From a checkpoint of a small mixture-of-experts model trained on Wikipedia: vocabulary 8182, a softmax router.
Below are experts of layer 4 (counted from 0) of a mixture-of-experts language model. Rows are named router (the router's row for the expert), down (a neuron's output weights, with its number) and show model dimensions 0-159. Each number is 500 + 40 x the weight over its row's rms, rounded and kept within 0 to 999. Numbers have three digits each.
After each expert's rows: "comes before" lists some tokens at least twice as common just after its tokens as in all text. This comes from a sample of Wikipedia text that the model never trained on. Tokens count by the router's weight.

# expert 46
router:509516554535484505468523447460542572487543569413436582539460518537456475472493557467519465488516521511531556496545519502457461463532555527428517571437481529495545539503519500566434466451455533520497490475459460449498544478512549392481471461538535551549477493455485570525589528450468602538481509467532483462468520480471538475466441500545466527492559450445481521471451531470493559547466499561518482511524540474468521547547460484490486513477489465506552537550476445459459484585483549
down0:518503492473306465511524514497489529453583509640440516569510576536530425500492524500473498564541507557531517549514522560475488555488526540456453493445520485519488486555498467503537473415501501477482517483496438515520505477525520496461456453505544534525550464489452499451509487538536598525471514522545448526509566465493478522501494472540467523458541497478459551423452522514510540527454514509533523524486504464600538532556460511537480497498475504438538490507504484477538437486455530
down1:501495496456561441502485531563466484459446470505515440450478414467518501593521499550511528548500474528515445497426473471587539480442464494566564501538449513552521476419538516482495516564535495479503499561546543499462487517483522552516548576499474477483531502495435513526484479429527416480503467503524566506516455519500526502525514601427479471455506515544523446459500463512495404460544500475488471487480522494434498495446544485474605496449519505463551578481540538591495542450518470
down2:510462488521464611466501505438564503444492454543583563531541471541455513478478429530540496505496544505572504475531512420523490465502575449449497556375528527485484480459458439537539420413555479467519517492542530488462568494518413430566492478407474504473476481492503461501524506489421523425476548473482502474443504539475513518481431458500455501542415508492563482563474461475528488510478426487522495566485491479526511492524491536501534497496528437526503513473487523501456510493479526
down3:469547464443535529553491526509476494510471459517542536468461532501470401462484463561472502477523439565455512479521495508504508552494520534547569466499554479494484442505537504400563478517502526433421443512450500466503556505542459500427488525468527516481520529550453452536462466543557448507438576453558566488566438478525483575485496451435498491482470473533476514461497506469437435501510504452458518519541505512516456521455448456456487431529526469516577503482488461623516563443524496
comes before: "\n", "-", "|", "The", "==", "==="

# expert 29
router:562559525505379519478480503470532546467563512485470523575430566502445493473523568534476489562576475537497474497509533458456497497484550523480510507502455546466525507478491518473426495453457445526486492509409459575506544405507555506478479528531495577476540463546446474534569531486549513535452522477507500462447532511482482449481500462511476516492502473515408562486488484503486534506485505558480495572496548480490559585518504477452579459424494485523499541556514491533475561616485498
down0:466572529462501497509500527545521530564550474538532467504472612495520492396541412536512518461504529475498543453510490486462482561576566503489483540565545501461439482521509505527524529466523570501456541537417430468535526467502536550507455536426520469536546523533472501538518492429531499545468439453524563494498505498607470522576459505514458528501530466520476529453468488564555494579497525478504487510488506482483543480492523575486473534467553505565434502518492574506507483577470423
down1:508441589492515515540474481547500494534513458508517530456511456474524529505459526544446531514504540444526482479486552463487455521536482454577497441534465507516592497522576525555461541560546480543427471564415532441460611447535497490537462479547526553472542483416506484527485481462460465433492539516542543496477497536474493521511457505467507444534521541445492520571505507446492531536494434465454545471571478484395480532465471510524560478475461450459487406490478488465497453465515564
down2:494505544444464537520553474441456442496516501552497527474518440516522533475491476455495449527441523423511514449459525556494577520535447535509475491508482476585526481577484431524485558566604534589564465571512498518458501512496492489556540533503494466510452473527483471516504478526527428542502426571441491469555498524551487546501535462437515475468488405510506549454480507519434468528524520451510510489530551464575458501526522536528505591534429474490447503564532476431456515486548478
down3:572425511532510426591577520450554451506455511535527489498490467455520476423455488494523453432501438551508534463497501569479529536478483452494487412476529513489493486480534593448463455536522484548449491520480464518494492543506505516517481464444485523477545535516494407526442489494482498510478509416494505517486562479551516528521559482458473561551566492481485503558454575493500503514502398497456477533478436514454551588461518457526484501518452474547570544496486534536527600481531558
comes before: " the", " to", " in", " by", " a", " as"

# expert 20
router:549507561509485490512463461458557536503537518417538569538487507565433467533492510510446479511542514538586587505521502524499534470442518503469468523438460543508570532476487473494479445462522468484431367533502481497461481497469558452517449455466446535499543540479410513563564522511521541461487500438486460491448526505475589492486505511537440527500534486488479568551445463479525535532490490518473483487532549477465526539541481481519589528504515426483504495556570466515381516507457514
down0:508462491512497473489527481512480561533467580532480485512464489513572620591568555482551509534486540510457489505492482460493431463500483493571508513503514377483524471591482467544523467544507517439486462522509558525476475511534485486541472482502477506477519374492535485491570527566507452516470507525496495450525457585544463546442491509504576534472505477519470472537478571460479507475532481487449521428494504641468473479453482509517468504549459520570528495515466535443534471529510460
down1:536438545463380545475552422444476502512478452488456598525530460558448467527510462507470482488484555478416458515450589543533463523503508518479499508451535503427562498521484512512515509410458533491458565500468483485541477494552451475522485502493507546459482515542507495525548489479449486509588444537474543465502519490481494503531545377487490534512506501612536564546461536523487525522501493529512531487456408461456518479527474488576467483470488454509520451547497531509546528479421472
down2:504490521534438445501483501520432472523534542532515494495433507474547541558538497511498465507492462549494452514537472402456440596508479529513471477442562497511554459516563469557468492578507525526520523463473511489528492565446498464353540501445532501556506514563537447454476539454551488585500494484516465460437453468560525538442462493468532477500510500504512463476551440476552450533500508540559498419502449504543435524484539469547499499505456522545444476495502585434486532469534531
down3:450447502498463561519478472508571482495569517492514454474436446487495552537417493470490475524462483515467540495451467548504553530445475538491512473441547546418466426473534580510521507514503507476491502561510520530525499470479504452582536520551524526538493480486497485506511502494463446535461430567487537463530444516528419488479503478470547506486451503592542508397512532529576534476528530521461529548482582512496560452481490541617512492516537498416537545606486557502450473509503476
comes before: "|", "\n", "-", "==", "The", "==="

# expert 3
router:528574560499506535515454481506521521461561537439538481602479564544449467474521541469472472489538533512547529505539532547480555494483527540484496555459413495506510560489511539415417459464491534544441459523503472561511481472466562492517479481530504543507592452510437512450535518535584531509481509492563528500492468480454534402476533494532443504498509495530428564583439480508526523512471536572555486518566558500509509545556475488480527484390493458475506479512526483520527536512432542
down0:420517507512518550499519483556490425444520520535499528579502523490507535508537489514517471483495496522479522496445580556465539444521455470476459475509500477553580499569506544498460562536438535500446456473483609535484462550558550477521479506535503485449595487521501521458522534571494455492546432498485499548541495468523537506480539444468521533557570544474481572511490503548525451507560511474502400533398471423423545479475505502519433488578515489539508577478514481531467512460521471
down1:520474504486511517497497479454483483498551501521585523478461527477464430545405546516421499431513475492475486542490450524503427466549457432526482487484464481572505521454472523504464516566464567445441527529448541530448540476504476408476540507444494470507441490480467457508446480509494487509539471476476481548451469507517477578456486449464536493474391527507591522612462545395546447501507516509482491490424499515498566521482522496624535484511467456516466497474483540496494476506473519
down2:450476456521484461445529491496487596566452579562433473554508517492494519535549531515461489473462490516489468498561369521538439506473490518476570446499551493552477477386456506464502528455531474538483492500546474490431549464461533526539511471477563512521539483520540499562507524526523532484467532446479518525555503502462461460597443422499571545473490485512544546469491510531514598462495475468455457510523523502478492504469552522461499495576424553559504561508442487530546522506499470
down3:431485526516721500488461510531518551507444471483478489540520426490552570469454484420550531521499497480489538526540413462534511504519452462511451532466528412548487498499480492527542553622573536558467461545531523471528514503487512501495506498527543520510492548467515539536558544453503490504472499509471495514518545550491540556500449508476558509492535481465534465497536500525501510526525447412496515512491483465498431445488522510518561530558481470492460528549467444498500463528493456
comes before: "\n", "|", " The", " In", " He", " It"

# expert 10
router:514524573506398512508445453523505544510515509421493557537410486485443408525493527436508531545570558541528559526478585514523504436463527530447565467460488550528536509512454536499469459424467514410523413519424546458559488474525482484436476497481490493497551530497466538512587448465500502539475511475516458539493493517523520512501493482553496501490526475431510564468426507413419514507480450497431523506550484506480510501492487473483561567511579452509538495524498476509495536530461497
down0:549524546482449489473480555471495552555578465509523528508513560534465593520486505534448514504424498497491447494438554490497440520492530449423551412485547508546524548515487532475515500513487512475533486453441504524405478455577550501482502469438477522452488473508576466465451502509544462553519506438495412539503420438467446537547501552482483521478560564546548443571460553502511461507533513522525447514544533504563479521507558522505543524521461516553495428504484422508510502546454546
down1:473535513505509445486493503467483506550455535478487458479436459511550458522501605449498460430551483511486472544486517498486487464500498514449460600634480532450445475446559506473524416479507499483508507475553465536580493472526449518523498490487464495435532567477414466541464486509519430529481484497602532461508507546519495523586456440525452499536494519439448454457477470545540441531421456497545521572484489510565510501482554478493499539519517470483466493485521536458471541538567560
down2:465425467456501469479527478409493498517467521462566512515520480462502526473525520529529498498471519498505567484551485443551489511563456497499537459474527405431452470547501463496520509547526527456449476487455452512463447439500456523518482486532479442532521528449480586526520535550506575476510506509524532526431565510549520533517516553524566500532573413470503421536482481501522522477493433455441512548530507554437479468524551535481592535545466533474518470407422553412504451515491548
down3:382477538525534420494474500528586487532539546583430454542515498532450436493517494442479494505514480445542553521495508483534572416472443470500461525480551500554427464491536507495511528464368523535527525473499535506546491489509558497497512520514481486464548554436484517467472473477515526629494465546532480536490458539542437559488474532486528528535440490549484518454471483548546477454501457496448506526488478491441475552492494460489437497512453523584434544540470541470540478522505511
comes before: " |", ".", ";", "–", "1", "2"

# expert 13
router:546593548482509469539509519485558557549499513422490560541459519544529394493485533467485477522541584562520570472449521531467508464415516512455478515444448533515516535498513510452450480453477473458433416525456471522467551464487503517502492458477457500479528475484443547519593506498543522527435454431517484458490509513468549518514501520572440529456518466450466557520472516433515564542450493519491454536515539435513478521501405474489559560495543444530517495543565482506479557536508465
down0:513444460501663442414481483433500457547525528511501455445499469574530520540479560447542463560500493545408503491453451480473505491431448508533500525561501505486513490477522517474567496602499444491513490558542469504428476518504475498563540523531525471474469481487475397536517504518464459573516527520472443471445477518483482484503547551509492524490544546506475470514538532514475485557534508497481470469500552497531515419485425515501488428543548575441528516465527456510481470488568476
down1:426467463519477434518465540501486508478455530444478497570532521474572477466495519436551500476444512477399469531465499541531494489460514547502433504494523458580551464518506452570518472510503499429556423617454457490509512508462494446545486453492407554504533529445530462552422563493529501523492560461468501453496486435514533498532554529481497536505480512518481444512512591479501534531526519525553549503395450518509559504451534541519483463466504503496504521522498527598548470558492509
down2:459516447524428526527407468491496482504466542504531530486432574394442542540494469585436559486497556525440496545450486510460501497485507526421435503574526521407447554492451496439450514509455518499460500465504469496531480474532533457497504455500487494511535501450486543519476551489503546496454439540551501517528531454477480499562487497539523557422519537468533602550496470485535573463537519541513474539514507474537573475496558547534463514503462439469466503573522504469509411546491470
down3:542533514554572603439555504435502493587454506492528505522480527513507440485448550473479473538433459474503493528461519526559534438470484478552462480590479514418451513516484534533515484502513487485402574539538547479498445499542518458532581509570494483509512473538527492533469540555492494564505500540533454516435460464508498427468512498509519467611516500479530459445490501522547515522464516434482592500527499498442518493462593469421441541491499489471508534545542480477524467470443481
comes before: "|", "-", "==", "===", "=", "The"

# expert 4
router:526514586552469541499470427500536569473526534437520549588436556527491461526479580460523461540493507546512597555521542538502552473444532556457514526445473580474561529509489569504484472462477494439455453473484442525521528445496584420489466506499502499547580495537435488519530517493563533512482537465498504493428502443467516473467541481516450519478539467435460520518443501498467535538489452551515554485554515494454536520551492499455506552459524485470538528575538482536429520540478534
down0:585464536479444504451424539513444528563488563458532462479545499498506529569538597538452460521497503448437448528486478477514433474515546482466516506458484547508434489556473462500533501506467540469450482406463498547456517443524464492475516430525473534508522508486433451485518479521503587543469529495481530501572476447498558453556483573519502505421511457568457510543476482468503472512513494598479455495486511462507518453529490482479459544467576483534512517543488442597582502513431492
down1:501458503424527442531496503503524484520467455584541506506416482432515438518531479584499532497486500504493568515574562502517530473506518484432500530532466423561526486429519513517572491507471494422494510474530557421564542571525540494485534478484508466502514485471548482493524451548460517519463546460429522510534475566540517490395410500471498442546448492534521566525454494504425451535481425490543530459515525543501469512497487476396542466457438492525480476517483508486532425506467547
down2:464542463451379411465501436464491419504508432432548418405500436499531466452480465528488516470485510525486480538523495464503473528450505448579529461530550405470454502516456494499562541510520541488513523488486469504508506485493539492483480529452505496502515436474477509491487497500491524515619480478545586489474517535509553463497484532527525457476501533436500523449505549473448482541563550503540608480515434479486440499496515482437513504551509567443519461424461527511464546447491477
down3:465462499464449487501445518549481489442567517449444457461530460524481497463497512516540474500519525408458485413562492505503485493450544500551513491482529518488450474552480526536471464473515478493481612498488561457514543509553492523509493437533544488464502554437523486512493470456517572555553434480434463482542519517538532514539472552527499463519473442535500533472466507482480471434387435607471482515439492469538490438520413491570472481474557503486487466463422575414505497460498482
comes before: "\n", " The", "-", " In", "|", " He"

# expert 51
router:525509541554485517475471454513560594481539495420494556528385554535478399522444523467494490513541495525498552514518538493491548492549494523462485522456499593508501538505458433509417482440495531447455474456515461537538486445574514488411525517506513524531497522479502511490548513456501513517435515489447531482442511512456530525497551459573484547508566477458448544500462538443477587533522459508474525494532520469450513481542494453483490531483492436490488520511590441488460609558482551
down0:473522504418429406558511513432514468524545470478472436505512452566532501510535496505514464523501555495444531539544483536422538434520541528495529509537450493475454593562551494478548497534529473494443474489461546450442475468497506508485505411559498472513487509430501539507489513500445405424572544441408452488551533521454530564508458492523502545495501502558473514481532525500498436561485527452543510519569461577483532481514515481574512589454493485527485466533531452476535476481486505
down1:504470573481511442468485505502508546551504524470550580542493513500477507469389520489476423498505513519505440511469528464505482500507505479522531520494511570438456456441482482487486557518510529512457462573583456509544517478468474559537569528502516547471566430547477511455452498561407517512600478477483501498475506521513446495523490485497495534472467424511461538526424495474446539552459508476444516511474487453511532531536471511481480396550561507388453605504452454503448480540464494
down2:561442433520506476491548514447468433414573525490547498486522502490491509480548611434480461546493518566419512553531479495521510488476547456440530506536475512493522464443499523462487485501516522484553524502489465469435510503474533551530481591519504474545522479470570530492547527477445440468465561551543420536496487492519466520487503474550457530537550445449468520492541462545483503519462499597485523449456548544428487570490509480584511595477532474503517518497524539401487456519546544
down3:452474516510529417502517442451510516509514472407528505512497467527575486490506475523512473505428503601482488554455539516532509536507504466383491567542490491520448450461497501524471459528479451465461475424451477438519407515480496470463443466528469525486465375474577512496500479523483457530492493426533468461467491471458504430490557532571496496598582466486483499540509494504513491550515471498533494517504490507512533481455437460473521473456458467498542485459594512474557560522423511
comes before: "-", "\n", "|", "==", "The", "==="